Weights of a small mixture-of-experts language model, trained from scratch on English Wikipedia: 12 layers.
Below are experts of layer 8 (counted from 0) of a mixture-of-experts language model. Rows are named router (the router's row for the expert), down (a neuron's output weights, with its number) and show model dimensions 0-191. Each number is 500 + 25 x the weight over its row's rms, rounded and kept within 0 to 999. Numbers have three digits each.
After each expert's rows: a language model's description of what the expert responds to. This comes from a sample of Wikipedia text that the model never trained on.

# expert 7
router:511538482483522475509485537480446527468482531495524537532505484512520487497512533477516525527461510485490536446490540517537526461504486467505489519506528511536472523533496480487455505477478482510502506543439486489505505519487524468527472485523518474526526489523502497475496480503518502507517499526504505449501464489540525537507460500500525482517489538519545532552505491461522489474506562495485514524496526510449534513489503465478466495485460542506463527492506475491477504468505489453475459526509481482509460504535469453489525498512500534494490506519519533478530524486449477496
down0:461485525519495494490495485494503525448503491494509485533478518517471507495483510491505525504542502505545466524493471525491499496544493496539493476519513534508488498544527538472488486502465505496517529482493474564500486491475490484490508524529444539470479542516470476479488479503472498506483491486488540544548537494492522487514558532484512527498499482472459481557553555530499552509508483513443483500514490470500484520486521428489509491546528479500460490529488517477515460500485513542512493448480522509536482486536472502499494475483537503486518496499512491542497471504492472465
down1:542500482479543484490458494523455510463476552475545535470506477544517455450470518524522510532474478521461458516497477499465508513511486491535515463467511539482501475517482517498519482523501475474472431515513455511495501501519498514478494495498466534493477498508486514518482472454512475517511496523545489523538538521551480506485460512502535513534469522491486476476456491518457476469493468473476523502510486506475492490479514530519507511516539484486535464541515508488529526501484514505513480526555517514512510521542505483478507506487495523473544501508502516527482542526450523514
down2:518482465495472470504478483474543508535506470482487481473453532495500486483479453491516502549480502507506490499527574483473486508488470517486469548488499520484470510489540498516511470566443515528498450483508507500530541463528490505478527532510566488506499475503489526480507492456493537471490541495484464506491493537507519517532483551529488476510470498538493502498507461498485475467479519462530554527472510526473533453477511464470495498492526540477502489518492515522504514500495490510498497554489479494481529491575503498520497491475516531506511495499492518489527520517516474507
down3:479524523547487571511555512523500468505481485509481473491516489496467498484520469515493488526545501513519526486486489516471551517458504472532490505499523473500477507488488477517543535504523518478507506487538510506475516484509506486539509480512465498495462476467533511582458533501451433528502478490506480513524558528475506469491548541479513538474496510485483536493512543507499512543483473563498471490482491506553484476482507533535532478483508484521518467495463514532482512522499533498503523493461482536471510491490502508507484490477470481489465503522503502516480488506508465490
It responds to: Commas of all kinds, including thousands separators in numbers (787,000) and clause commas after dates, plus clause-opening While and Although.

# expert 10
router:526535459489496537528432566518452440543512482449474467482500461517525533479509511539530486490482502521482494501509508472482507469502497449526511474476511498516488475528511535476542495481456523473510483506538510525524463512517488500511464493520482497478465491485512507557488485484514471511512492509486549496484501539556502473521536474495513511505458505481500548477475508505518489520529503474489511472514471483507515520483485511506546463510506489469486486503474514458495489514507526482540483502506540504525510532539501487512461467518532519507471464476514543509508483552488484538
down0:484491525506507498489502521481492485471467509545505523483459483496528486516466473487431462508536547475523501465512480465503510487526465530421497529494484537446486493510490514513501473485547512483465535516479549523504513474481498492467501518500496485512502509495443541532493515500459478498488521509490522513508515490480471507557509508510473514517531506538487496524534453488513520518524494487488496466507546499539502505491523506460491488495483494561454521510530493515515486476514504492480489487460498550502489486470489522447526470513515492573452500511469462510503477490517524477
down1:492570490561458538481557460525473531520474513503482486508521490523471480472502524529498495483484475483500440481494507561465484474512455482502504445512520516490491487502474543499476511473516525504501444526479485497484528481547515490486486470486511512487461509495505481543452492520496522534475473488493501493489456498505483482553507507517467497465498485501461516511495459496520536483489514535486475494476498477448493485492525495489527488471507484495494479521428463446487517485487523495488490537473468505486498496519507514525521460483534510527549467514495489467487518528507502522
down2:504481466501504519569463535477540497514486521503501434453514472491483513488519500531542455504525487504496467525529550505467497533473484527563517499469507523497499497511503519483503487455491478504517499473538510524539514488461526502532476475536482539461521502456516448477548510524452523506513494478503514542549496523480505454512504496531513491526504497516510510483474460540513549485496468517477484476517487478525540534500443469521466508508496512461484493488514535484501521508522516543487469489531490506507511494520514525497489471530505531488485503496471509535461496480481515505
down3:453546498532449528498503498558475537511527537446470502492506488520472519478518501504534521499466521500498473504486543473490483494456488479531479506472482482508525513492505469494504488499453485479484514511492464460489446540517503488489496493500536472528469444534531549492545487473492510458507480538530507472488444489534514443490492464497483504486481522529509503505476480539471450475484473494532544540522503546530486469455502533529534500500506472519520499522464484503486505492492510507495543525495489493511490501498495537473519500510491477462479505529475505499506512472472473535
It responds to: Single digit tokens beginning table cells or inside years and scores, such as a row number after a pipe, 20|1|4, 19|4|9.

# expert 2
router:519544507539505470536517520488504530508519516487538511494455469504496476444502496472483545487527507451533501507503488467472528512511502496520509528464533521467500506500476519519495480511524516516448490491484517475460514528537460464518499497519499494517493485483478496529491530515529462511497487535448506510461435501524532474512529484470542499487506510496567499518479461507461511473504518494456501526504471471536472500500537493486475444498564482469464473534470523462503521467488495524506486477515517496493464474477536497459506505474493510496496493537480517472526529508502531455
down0:537502454494474503516539445496528482504483513503484489489533514524509498484508500486479512484461480476474467497516513530506563484504481520546507524480506495490506482550490550489488503487498459494533498492518518520506480459505522509512493508510521457510446509536546491449486541512506516476453464510502529470444531526502497494492499435488429501520484504544501500519525500495504522528488551517552500483508526484523483499532517496514493510484506520489580508478530536486501494535490527495471475534516500500469552527515525499493521476496475533494496484537507493499518523449518469475
down1:517492468453524502490484523506486500499535459531528491517496455526506543472462508476485462484507508452521488454527527449507522521493487488525498550492475510472496488530508519475477475498504485510463485458471494462476488515463511485510525461491532531472487515498546472537519457500482502489545468475498466495515503505489497520477484539475501522524489552533449529509522520518526486480479495496484482477496515522509471531508510510509481445557516491531506487437465485459487529474559528485493517502484539510450489520458499492497467502481489489491504516493526530507482510519463530463
down2:571498494503515486457504567474493489479530509460495514519517506439512497481524501485505482484515476463513513505530522472480500499454530531488527537522495472506506503501493534550523542522488492459483493507531528502495475499472493486504510505474498524482505536494505488515495491516536464513505496536515523509472427501463510497452483474495480581490504508466449478507497524512501517523523509487496498522469490492475459565539524484471504496483548526484462508474493488457514491494500517539537505486512536539529484504464531548468475476514502526476453504503520515507498475506526497484
down3:461532497455483550490498504533489517491490487497468476519471520477525490506473546511471487491510488546456490524521491515503502448499541508467538486535505502567481504448486485523487517474503456508539490524493493541511537495504488517477519464523479546455490493498488511521472506505500487489508509550527525499476488499501480495508540514487519510543488520479476477526531502487507503500502522468503511506484476491516525466528469491536497526507512503452528519518473533525474471534508471532486499467522516517519519528441441558530525506559491444530466519464509498507487484487479480522
It responds to: Full stops closing a sentence or citation, including after quotes or parentheses, usually followed by The, He, It.

# expert 53
router:508499527518499474512476490532525521475501525485485485505543475527525451483530486484433491505522496544496517533517473499516541550538520515507493531516511505514489491509482491492493537532504538528501552520500514486490513510494472549474498463486515491468513504511518496487535501485498492510486484510467514501450497520519462449522493531495487523466475475497507519499502469544483518502507464470466478436518458480474504484550518479460491527493532514476507521515516519502483512457523507504446513543510492485475493455468488520468554545526487537551523530508549475537493532487495495467
down0:487500548482512490536474503484529474517500497551485470515501528506498461526504505510494510488493483518504465484545496520536486452544526536502524491541545550483515513485478484502526543495465511498490459544489456495519537495485516467506489521504485537508481518491429527479476496529535502524477508503522524505498508497509524532501467520503504468554541475478510467503511476478513509515494468489478528526469500478544541506561499525492533518471516488463461515537523517520481448551495525455496498506506502500542448484555523492491505528460501537507476489474507519500489496522508504484
down1:520494520502492472495506539526523466472524544476521521479540524515524536559510475518477467534492524502516485517500477462474539510537497517505506533460471527499529483489475486491502514506466504532526537529529482529500533479471532491472495504508557517510519493507516492475523517485463516494493476548484446490476521497500454512485502538470501478433474530523481520461512453506503501473542478520486518503527480504526489484531532510529581491478487530450535510466487515510500542498470505492457457482496503526543512481530518476510508523513480506497484501479504487549497531507498477495
down2:491523478503480530501488482488553468508511543552505581486557477437490484538507530493458534494480525508498509515501493516504483504507461506466493537509528514490518490492477526571483489443500501542489499507507511506503488512487481518501524495534550471456483484494472495485522516489480510487515534508524479507473513497506558548487509475523515494524460464521527471472485486482507489471481477484501531525510507479494566488455489473538451498498488489511470494494493472505518494533469518474479452493500479511521506500513514513512500495498546489498533496462471443497534468496524509532
down3:469440520491503441501502494479547486517474506515546454491493503497537496520519495509451476503549432518484508488475502496465514495501431538498538510483516518499509511508460502524472477494476466463491496485508494486489490506494536522493530495500545506467517495497553513538543511508443493486517497513520532479489529519471519516528519483501551489465532517482512503555520522520511458480483525499472523528509483487496500511542498479487528502510467528480523530492478521495480548544512485569469484477448530466492468504493508521500516513514514516474493489545504495514517531515501504469
It responds to: Compass directions and geographic nouns in location descriptions, often after the, e.g. north, west coast, River, village, Creek.

# expert 16
router:506461491546483504497483517469483518489496507533494523474527475480462487497469508502467466521545532476511482478495493537470511475522512492490539502514486492511512489493481449533472536453474457477544451469468485536480459520510473519528515530471502518508481521499535486471477499529474519508534509498511494525513487450522460529478501527474505472520541470539484525545494537503493500514492510492484467497526550484512557506493507478545491504536437457485500528467504496525521517483451506510519519510445519473511466495522476546500473499496526490495511513501552473502520464493517526481
down0:495521446498484454491497455510533501514494472499535535527468494544478514451477509517497502517494548507532486539522492491470485490489457502503470505524481552520500484466481495518539522478526463503536475519484509534515485531503511536542525511487524504493521502475519517532488506521465474504557504487481455500497536489512529523472478463435463475481478536487497498484469542559488487504480505471523466493494516488484521468535489511480504477493495457482497503452510529497540536500475512492517510483508525518521481474514461527541473440524462482490533505532486474505519496472456492491
down1:505478449522492504471508491519507512462477445451480529510483498483543474508502490539501487522517465436538472506520524513492491510500550475485521479527489470497492517500479491489511512544519449528522480489478508494504454503527454534482492500479497494540488488490509474492450510506482449506496474485519509528487488475504437515492533522502540511489518523508489513522514514464467464471512486502497464474506485458490507513496526488493500497553474537484490535496510490516465521488498488515521462524449502515541535485465510510559460533478557544502534497508474517521528465495477522461
down2:491493513524516509526479504479480508543464462482521536470520548511494470506559481530505481524518487491477515516535573532444513524513533503475501524509499446543499508458511513513508479476509469513514488512503519516513530501505477509511491510483516537463515561539531482498513477465456534486487495511526475517508447496509477514495509499490532474501494477523509478475512496446506495494540531492516482497498458484521475483538489556551522523467530516518495482503474517569471503488485467490515524538470530503498498517512494506460505471492487522468489537493516501497457461470504543474
down3:503543487468466483503494473528509523512480483438455484473473486501502542515602501521516513511486482510517509516477491514494523508488528539496523514529494486496487508527502521506494504525507518525517515502492498472506498490560512518449506478498503512549484451452485501527513438506502450494466485481463473480507514475513494493474472503497488537476549506490509503549442517488524535485521475516477497488510507496440486478484485469486514512499525525530474468523472543441534478511567477478522477505509478509519503486496477509515481491521506545511516503493509516490506489507456450502
It responds to: Forms of be and similar main or auxiliary verbs after a subject, often before passive participles, such as was established, is able, has been, became.

# expert 42
router:510469459500535520465522508469485516531521478462496493488503487495461518497469522516475481507479551493502484457492492513474506513479477512512489439484463524512509531513453510534486493508458492489522490492538520526512476496543532470492547537518516515463508522511540497480513523537514536525475527483529527505544466455522500481538472518489467449518494467558458495511514534511472524494462527507470495506533510479460576461474526493516487514529498468511486493467529507511490520493468530481531517499507533479496487513529458547498498520512509492486483507479525452520492505485484463492
down0:539465510469492512484538497526516499541475552465467493515535493452517518505493472490476495495447526500518511451501533489483497469491512455515510500481484526465521491482484508445480437560531533477525493493520516482487464503539532464513519453495501522530513478522531493516542523474543490476485505512510515513524531490476523494479438527491519486535465489512458470493479499502440527491496496521451498477518490465490515531514505510481501535529544476497523479495504518507489539489492510477500474518496508474498516484488495499492529467472514508521459482476518474538479523438506470482
down1:500540528492467515505499484516459482458498520519506535495455505476508491533474477518529533465510511512520521519505492435498491500532528469450558477517550486485504520510490495476448501483500486518478506483467463529489499502469468475495527537490482498531492459540482543542510497458487475520485496486495465505510472493512473528460522476516536522509501512492526470483501493498516495532503458491509490477484534506528522498511478513552468488501476494527514479483532492511554533511495468527436490496478503515537564514474485489479507466487490454516521506504540501502469456486461447479
down2:447529495508466523484550534457493508478498502499519480485506494528514476513502509536497510461524510517473522529476455469509521495502483486482543490490520513472508507521495487512457498477552486508492478476514476499436484493470481517507517520483469530503525508487496494529463504472460497513540474522488502515464481479499486435474506501486534505475523500526551465509502484460565439545517511491558518518496527537525499479450481517474491485466490532553488498504492487491483507453503516532496518492503493481475525521529520445476501541509533487540523494483515539491482501506500509445
down3:495533514452481548478515477532525517465490494473478462488514474524484522541470473512463490501481499477510524426463554479484559499490484508505536474531510484470524508509494487488497489535467574512510470442495513524499525528542515451521488468510500480509505511488496496501510530480550522444500462490532523501539568485486502504498484517473452466517482510523488498505492512485474522518482478505502494508489523491470498509479524490501492503542495511475484509529497507504513551510541512514510494499535562547502510542496518518509546487498471491485475478497529505504511500519502456476
It responds to: Modal and auxiliary verbs and infinitival to after a subject, such as could, would, can, not, has, "believed to have".

# expert 9
router:544493498493505524541484530517502469537466488542461491491525495503534496508556532478550501500483460511489503514487485502491504492484482463477517524470468494486472465472446537531517477507477525489490522510472518503455497521452464545508453467516497511485466506466531486520460520547526467469504522515520507528501490503493471461481501479501504501483475484534510498456487526522525495509506538506511537465508510483534484485490499477500501462523538483476478491471473524473517457514531496549474480533520511468516534523500470521474494503465544488477534533520547535541520473535520484510
down0:497481527511567506525412503454507436472509475490515479531535503512499529500494444509494480538511545461515498515488506457525482523466487555525451474521521485484512544495489485471455472501544492504430486487528527488522519517502518456488497503500514477488519532499482467505507488513489502515518517476484521460485481484497501511516503493484512513485501478512522526536507459471456486489470555484508494531484510501456489499497532529516499519506467541506510523472482500506526540505508482471476458520459485534497480495493509507551518512487503502486477482531511469457480474530507522519
down1:500520507566453497452517478505481520504520511466559482506545505542460517529489523563501461516493539430499503516490466514490530496480469506509490536495485511466476543543481463500473539533477487487486474523495481535486483480538516469495531470497489496535444499487488515525497504485510489517514491503561505508509517527520497533503477497485492486487492481509479507505518490546482538439498464524468532541480485526486490550525496516558512551512478490506508504513488500472515505509506517491485515538479509510498493479497487496526523516493493538518476455493505476476469478524486533456
down2:504511497525465452453519493518471512491541532466536521509502478509504510500463473517465509490495497448482483517504518517488488562521463513525513526490459526442499489537536493490446506507500500489479484486509496477499474476503556473534491478458507498518457481501489480503503496482527517488536470542470483507497497550491508479472467478524481513528477483498484508543522537550502507460446504487499470526479533497481485485477483538458477487478443522537503529505494485497560505489499475525493512542517507506497548522474515491543537527456516518472543464503505512506492512486513525486
down3:530520446499427475475520477507502514530516508520508590490520523517492489480536495547485506519531540517518494505538540518513467466482520500525484493490544480468530509561541498484506508490515470500534511542537493496492537511489511473497517475492511449533519450488534468496490497505473491550512508485513460490523529517501492506473454484535442485505481514548530519473511486509492502519503503487515499468525495502523489473489488517535480535517427484484521514491495496469473503481487525473452505504473498473496547502513510513518480487498518490475483455505466535515512506504531506507
It responds to: Digits, percent signs, dashes and short codes inside wiki tables, such as empty cells, vote shares, FW/MF positions and date endings.

# expert 57
router:465524471470529520477523494468485489517507510520527505533500511454466493457451518515491481513510508523500508478484459486477481502509546521493480496487500532489436533539517444478486498478492491514478480456520513508500458469496534529456541518478519516490485497498469501458488500515507501508504540457518522503491474501528526523523467532498511491470476451562474463479453554502448503477458538530503487497498523507484532506533543513522498525512468488537473512468528471500511498509486531493513454525455456490488484524466532499489476527500514490525498520482450492515481496481466495506
down0:483546475508451483490543457510459499472534488522496504521487496479466479537482488487473512484504479504500524510502455506436529429504512477537511478492467487479527471479514492468530516516484536503495461533463479484499536512505521449498440518534474514511506498518469544517471547465490486531480494495512513537469544511520507484526509479511521487519501502437496475494507498515516482515533451536525516527484507452502490474495485535497544507493509477493473466524513486497503491480470475473504460477492503486499490501524474489454534479522564523502503509487539522499480483481478503543
down1:516474512495455515487536522496453518530490519508498497514477494525480505533485485507522512531496514537501484480459480459497503484463478507511530436460488484416520487474503475502497460482460529469513485493505490527509448529504528484460472508477513476477474566506480490488504532491494555480509502477512490515528455500513499467531503492511469461523466454527449476459528522545487502489501508520487511519489529502521501520546540491483525477509519475519467490529528506519487499539510524500500538500471508466478497531544466474518527472557538484502504498512497535501490509522508507473
down2:515497542511491485502490529475446490446504507543542535498493512505503499486487550431517521483498489521505536481531468499451500478524533529509473479480511500501480474532487453473558542463468530482492524515509519484538498509465478497488534493474489517464474503483532554531455481481519477525488467485467517525510483487455515557538463493496476486473467490495509510468519460483470499520492503510496507476476497480484468507514501522494539470483509455474505447537509487512478516528480484481447480467495500499500490475518505510499507527505485497518470502512533484549473537544505484502
down3:493494477490492516496541527512536513547510526510505479508492497494470463461464495480494481520525555493567506508506475484533523522506499527465504447492518493548513557532484484501476489505504499511488459491516501505524491524519503454510517486499487525517481487468504482494487500520485496512586518501505511515549488504515468463503439513487500498525497474493449496456474518490527517535487460547523534528473530512482534476474479538508479507472504466486433491548492535480466514497504523490497524480514491546486485553496538499485540514521518483486489503471501544519529497538506489500
It responds to: Action verbs and their endings, plus the prepositions they govern, in plot summaries and descriptions, such as deal with, kidnapping, sabotage, using, depicts.

# expert 0
router:527514517528489511476527513498477498530499519501491484559542495492521493480467515473537494506481499549513468533500499518457448486510536467541467456491460495525470484533507483515445544479494507539500483534511480522479462495445533494480533545519529520540501457502485501481558530501486517537511507515494479531487473517514462522494521505506535466497512478521504468460467469521484502468535471527499520473510525524518528507504493511526493459518516509507555552470506483530490501498470486524474489513475488493446459489464512502502515494526477469500493478467462475497505512467508525486
down0:506519520517503483458531459482524491499490489512469477519485515471500477466482545524477477454446509455491455486479470520531514474524536492411566486493518494516485512471507477536510496523516505491529528519506500452500538483483474532515489494523490491500476525520537499532522468492526486512465543493504489440510497546504460501489539513515501495501506531497513552515535511489494528531533513541499485527476484518526482495469490467512495498506518493534533515532499546480494459491541515495524470488486471498472470495462477471479483496521509516504510517559501513513495439502480493523
down1:531473501479475548477518521490526520533490534502461487473499504515520540447484489440570486488540546510498524538519527468447467480511496509453487454491502472514433482507527502466492524459527513513519506549495491481495496504532507513498543517510511516482484461492513480536485525496492510531521495509502531504498454525486506516528527547509528480472545487463501482494497478475459543482494491481462473524521519482495479495475523479497571489501504526486502485498502535511500510524517511529485501490499497478506457486493500499553515510520479465508448494515467468523518484473522476515
down2:512478466455526536465522511524508513509502536474507496502502475497534480463423513425479512519496553501470465522489496450457494550459477505502483454497509479514491497525494488482502486489506519488502515529489485508553504524468515515542529501511454520508491503492496467508488510540483496470504541522514494466502519543496461509514455515511512508517539498501505514467493477476521507510512503505513524459509489488508547477504470538529512463533518536521512547450526497486469479507504545467491484505510445456500496510473501520446534479494452470475498502487490485493536496499505503466
down3:457473528528515487507471512484483520483557511502556479495508537452471568505478498520491504526459535451548543537499507459490540498485464432518507526508505523526486490493467518505545502492512480527444494458488471472517489521482522510463538517479477537462478548541489504492471493491505537531496478505501466541497434475471485476542470491522471497518489533510498502507500479488482492522515487500522520513498523476482529500475532476488502490535505530477482545500528524504524528493501522534521507480507477506518493494499501497516485521502511524505491508532463484548539481497499508521
It responds to: Prepositions opening a phrase in narrative prose, mostly at, of, by, under, during, after, as in "under the command", "at the start".

# expert 39
router:508501525534519520529513523454464480474550477500518499530479485472470504533476534471518497548464493461503529478470539513496497475514539524489497493505507494528501482480524517474491493495484462486523469495461523482470494534513500465548468524483511495529524480516487472507524532540493539493487472502450486512478484474522513530512498476545444496494512531499480503556495491514470485494469546536490500559517499517500502458531468518483504539502461503511543514484535452491461511499460474506491511524509472491477446488531468477477530479538533514490504513455488514453513522488509490518
down0:487485480496563503489508505494456486472503526472493537499485528495469502471510486468484538485479457520499517509533495482474511511517464511500507439565505504537525526545498513470536489519515509506493497532445520524486516502464491487476487495499514520504502536537425484514490492478520506499528506489469502480455485522478470493491498513459498463476513480464515426496468528520467494502507482517496504497487525432469528557484503491498504508457490524485476498499468500484490499508464489517433470483512535498499498450517496463484504447489457518540488487505497452535508508498503503517
down1:516471501486530532474497496492495501505517493501475501496542485509564515505561476505491463463464478464505506527516560436530477521518503540472443533494508503479466491508475521515486467480459491529444485503512498487516476548499470492457499506474496497469510475493536522488509497463494500472515495489566455547484487505542445500486484474511474481505521488499508516480511513567530523480510537456492514491486490532507478527526493527473470528505522512488523499488489487450496480501483484475511516497484545492498533541484519518497550500463484487493517517560509514516488506499521480484
down2:477525546547545495511497547492495516474495487489509468542448479486514451535510542516482473509477493426492515508478489497487514530557463484537453510476505509495463491487512502529480548490470506518481477504478507494489489506496509486509469479490495479506508480524520520474517502538512450494523552509521499482521517496485503447505473486504537474496451504546488511490500491476515484479478520473515525498512554500493503493533480518496492454476512516524440523465546529473463500510501511500519448505446463494529554469478520501466503536513518493502478519511505487521495501460478470480
down3:547492464472490495516517515479511487542489509515503477519546447501496498530448521494541482490548549522504509497494468556507492479521499477484468486483490493497519472516492509505512476472517485476542553513533512474472458514586509500560501431525452497492475477509517461510489458536509505513482515513473502458524500487501535472529473513495518503488485491523487515508517467493515465479503487526506531496544499486513479469463486506491487481476488425500494507497503503475540505502494516502514526517510508520470467490520472479527487496540485516464472481481490536511534506498540457529
It responds to: Commas, and, was, born and similar links after a person's name in lists and bios, such as Name, actor or (born 1999).

# expert 61
router:471515523505474557460519514488490512508469495524498505483507490481502491477474461491514467514506515498471489489510503509466540514514521550480535545476501533503495507462508470498497521504477488513498445537507523535476465444465470518491539486451526507465472532470471530461507471532468475491542542451517494484499497501524477541498500538525513503510504447567455479510476503490495500513468522500524521492492473485482508512485550517527459512493477492539494523445461483518509508469512531508522457512460470509522474508505526502527454503469495512506514489473510452507490493512510464515
down7:485491523447536492526479514486537450478521518546462545501518485515522497472509482482499515532470504462475481482500474499537485434512489483511516483545474523506508499495520504466506512478500512520547531511449497445450500521514525489530542516479499517517546520484534488471511495494494512484489480520484508467503483495516514476474534462462487550494524503500474463447479501501506495493464501475490472492543529459508453515527534483453526516483489483499532505504511512512468493491476491495463521498482536514474472499464473513501513504504452489514432547493484502546467499493547511493
down8:526518491507543524517525494494499507480508447477468514524533507491504458530540498564498504496460486456498525484454535511500510486499510472481477476491507481475529483471491518505538485505498504538485518496520497493546503562487539540525537471514524548533507495466466493567478465499450507504532470517490511529478482510531483489555520522517517501507512515496504463524513481519498523474489493486528493524513540442476488508492528472488488501498534506498555462542499547505510523511515496480489490509500503471494477521530524483496497444446500514547507496525497526526529489504502552524
down9:506514511509546512523468527484506525496514521471488488512527528529491447503497492510517523464475518480508480498440491491513486497505532510475473519460508475482478474509474469480509521494491523460501466555510478474518486503522503484474511516527478504508498482494494536471500481503464534520494515493536524543470498516497503514511528488509490519464468463523534468460526543514499536489495492510508451516505463553518499526522470509518484537498554494504537511482524513469511518568547569490471477491501507497433495471464522455486480539540496472523502520481490497484491467484527528556
down10:497538485540480501480510459566541472502547523492478504471495476482517458525512528564481530518502521532462480490512482473487505491472483488487483499507509440516521527499536542511504478509521523510534508476491462475522497518514557515485495511554488499485479507536499489514529515504507493471481506484510466514510560487519472481469536506496486545527522508478488489506478476497509490531525448512503498464507496508459523535460501481546448501512522512518521489514542512507491472488526501481506516528549553530489508494460498471461480472470489484523486485566509532468503493501507523467
It responds to: Past-tense action verbs after a subject or was, such as took, won, led, set, plus small number words like two and three.

# expert 4
router:545489517475521478538503476535496507510515484541461505478496494470497523499496479459496503504520508467472494514479471470517496529508480446467522479512487456472486474478506487506479460479525507519544538507473546486503490492487474535548476463500482483493507468481495453534467515496486520488544494523466472498495525480471484499452512477484537465533478539467515511544456483447468474476534522463465487452513495508486477483482483534513495471501484483522510499467447465494486517521470468498506533502495495527455516490457472512478490487446535479499524525484495480506504535536535512518
down0:488496497499457485478484502463506529516448528474496514510473507529541504500477482530485495534486516504513451549517513477474492499531484489519526510501489462539495457517502516521492483492493498457481502538497519499479518454492502510492499537505476448449462545492529512471489468449546504494546509510542495486518488506484511523537472521508488512526497504555503498463484518536496510509498537477529462465480479497462499499521556491508447552514527492548496494462510490493545445503481515476504481502521508480490492508557506536527533489510492470533540491523506539467519476487461506513
down1:514483469508510512499491506478522497512519528503527528498537520504478492458496512532502517528476514520518507485521538536508492451495479516513510491541502518462506499537471465474479481547514470500488528485458509483472518498509452506491484527530471448524491518490480530481504531495489518486476486528505556531501494528549483505520528528486509506467465492499508504478504496522525515506482523505500497570500488497518469481533530484546520507478504504568475517535544485499511465515442463564491522488513486521479501482493493513472518462485510534523522480549514488466546552551477530453
down2:485493536517478512473494499481504532464510473466518494500506475488453495482474512518499532509520541480502524480497485517541503495499489501463502476525510489522493507505520455484483500534541502543501491530479485512524500519459555483507487496489500438551490486493474507479491506525539502523481512556539461512473505491498510471489471535499552509532516445453514450532525455527432503463525442454498543488522498497469463485528484518465499504524473519510460512493490539507484544487496506504522502503496483515517458530498517514558503484498499529516483450481519505475484482506494480535
down3:441522492517469524493516512521509522498479507500501489465490495557493488465490519508519517511497503491486523484494514528529485537457541547499482516520511539517497517524500491490531517513472456471465518528491492474500518466496517483450497468494466512526496507506460493490529507555506445531459502514514520463473481486521525484509452488500464540532502546501518526506555500472469458512500508526512532502483512515432523517451481482506514529516491514467446507468558522494489503478522562506502498498504511457494476552507526511514480490523492530537525475526512550483520492477487492492
It responds to: Pipe separators between cells in wiki tables, especially header rows and sports rosters or filmographies, as in Title | Role, MF | NIG.

# expert 41
router:577597470543566568526537492517491447504491489516475512496508485456483492530560490521460487485501488535467477505512502501490507477496512507495484502503530503479515519491502500509516467503491488483507514491501529478504532499492535463521518461482495527514484502546545511474521503511485481527493475503489492455523604521494468469477485464499471478521541507543503514466503509481510477553484498491518495497518477471518498506521527514491486482481493495481498489488520513482509494481495456504494505500494468520516566491516485493466530478503491473481505466502481498517518506476505492482
down0:529466561516509498493473482453451490486496504467497466509503494492472455506452500475466497526488525450507465483483463527506461511532484499554512482501506531531532496470541480500522505488485489540465490504474503517462530478467500480493510530499532472503546493473466538491525496493522494502469526490534478478481482488534499535466496478466467509521487482506418526483496509504519491519462450499487489540493484474488471563470508526505474506464486498497521522491472457518492464507511499491516514490500494524456482527473490499517519540491478521563504548511494485486509504512535472516
down1:494529550488503501541501477489471497492463517529497505524505471497518479508522506477532481485506488544499477502478500504494496515485493493501496497485497546475465466510513496474485460522481509453471545503501467496492526548552501493497538479488475520458514512482536491500518458481527516458508503510503537530449501504490473513480502507459469495573533507507536526512497546492520508527506479481485513448474485568485467480502500506499461494507507458501517512501458560527527498515494467470490541503466513493549510491477467535509486534486518540520470492496456545498512477517436531496
down2:470499464565498518489481472512529478483484518530552488504506461564494422530537517507475462511487507512496545491503500494541473534510500479512510480493528481486529478528503541524491466507519547487500530529499443510493554530488451544503503455494494493513505503519521515482500504464497514482505478545523492515528491472500485529465502449504501498492517524500502488488510518518526534522513474493517493495518515532554467490525511505460497530518488511464481522513481510505518507506495502488502510499525471519541550479475522521479462507513501445466461495494509553473524462466495542527
down3:457449449495508473508455494479449492528488499484530521478493487533531453495550514526509496478487525499529497455503493514504525527496469527504527476515510493524489516486497482514520540502479520517482463484503484532501493501509476469488483482498520486492528506474549526529485485519511529472465492536518488497496473473557505531503506528519460512462508500485469513488519500481524517501510519483462448539512466503512468485521423493492500498506462497474535487510516466520580492524525487516534517485470507495487516548470486521490532547458517511493482523518496484442491450536513488475
It responds to: Word pieces inside unfamiliar proper names, often after a capital letter, such as people's surnames, places and genus names, e.g. Dimitriadis, Gagnerie.

# expert 24
router:545532540518509488504506505447518502494544480486514530497504468502467556479466513497526527519499519455471514524541533501496489514511463524456490492528464453523531484519528497491467466475497505481470479488498518508493495535518494455487473473520496481533472492444489528543480536463517543505531475508445517493466489504471515494517489512487523500465504514453506468497502489521462448506509515480528452527492530493477496493521482515533536506473503489522516448499498474480508525547478481516488517491515487538449458493517475464493485480480513526522515460484500459471518533527481504529
down0:516468526517555505493461540500495502505458496495523455479480489497499475474494545490515486465453468547439482479496504526418500495498443480532488479464484501506528537481478452514511444496483476480468488530518492511437502480478459535490516528487450547496473548495477517493505484514479518521491538521508478504476431470507460510511482465455468471498515497482488542521477530519490495488494446483500495513509486509514515516502521491553517507504497476500485507495501496513520497514510520479503551490515510492491464520511504477509492504500454461471522516472513490518519513522490514510
down1:486527535506487494508452483461506538539505452533492495511533466501490495514510473468514507511518528495529501482478475509495494508535499524477478515516463513501515491482481469499506427513544533490493526535461527519462498489475506478529480502540527485506517476448497429485499512546468546487491504497474524525495515507502560509515503515459503477505503519540485517470477447498498472519485486481540466513559494554531491519506513507482492541504465502515550463481506476521505523500543515478504514490494533496499481494462488457509497542511517509551514480498525495483472518497464550481
down2:550460503476525494490500558474507512514538453474502515474508510485521483467525513524470515517491513458484502518493553488511496525551508552507491516499516482464510541519513477450513510505478528467521512490473554474480537506513484506497476454487486488531504479494479486513466504526510488494500495483469505461506493532438457476554488474508570501501485493455521513517502486508433512532494510469484502494548448518522506506490466505528539505463521524530489508490488482499493507527519481491530516500474495497469537488497481515509530479507469500500511467560494494510446538494504475530
down3:542511498543497496517487488429510487517474514551486497520520469522453482458527483498521519495493508494520512510462507499531469496504514484500510467492482486447527522546520498494502541480515541489482490447500514438510443492476467476472530526521472451477495512491492506492489481483480494488469475480475456521524502432501484495520480498524483499471477504491490523478513489500502535587484483516520467520509471507503535484486483493528516508498512490491507445497503534509511479504522468447509485491489472484475470467499487511515498529499536471509478467540532516444492544474498522530
It responds to: Line-initial dashes, numbers and table pipes that open list items, tracklists, filmographies and table cells, such as "- Giuseppe", "2. Blue".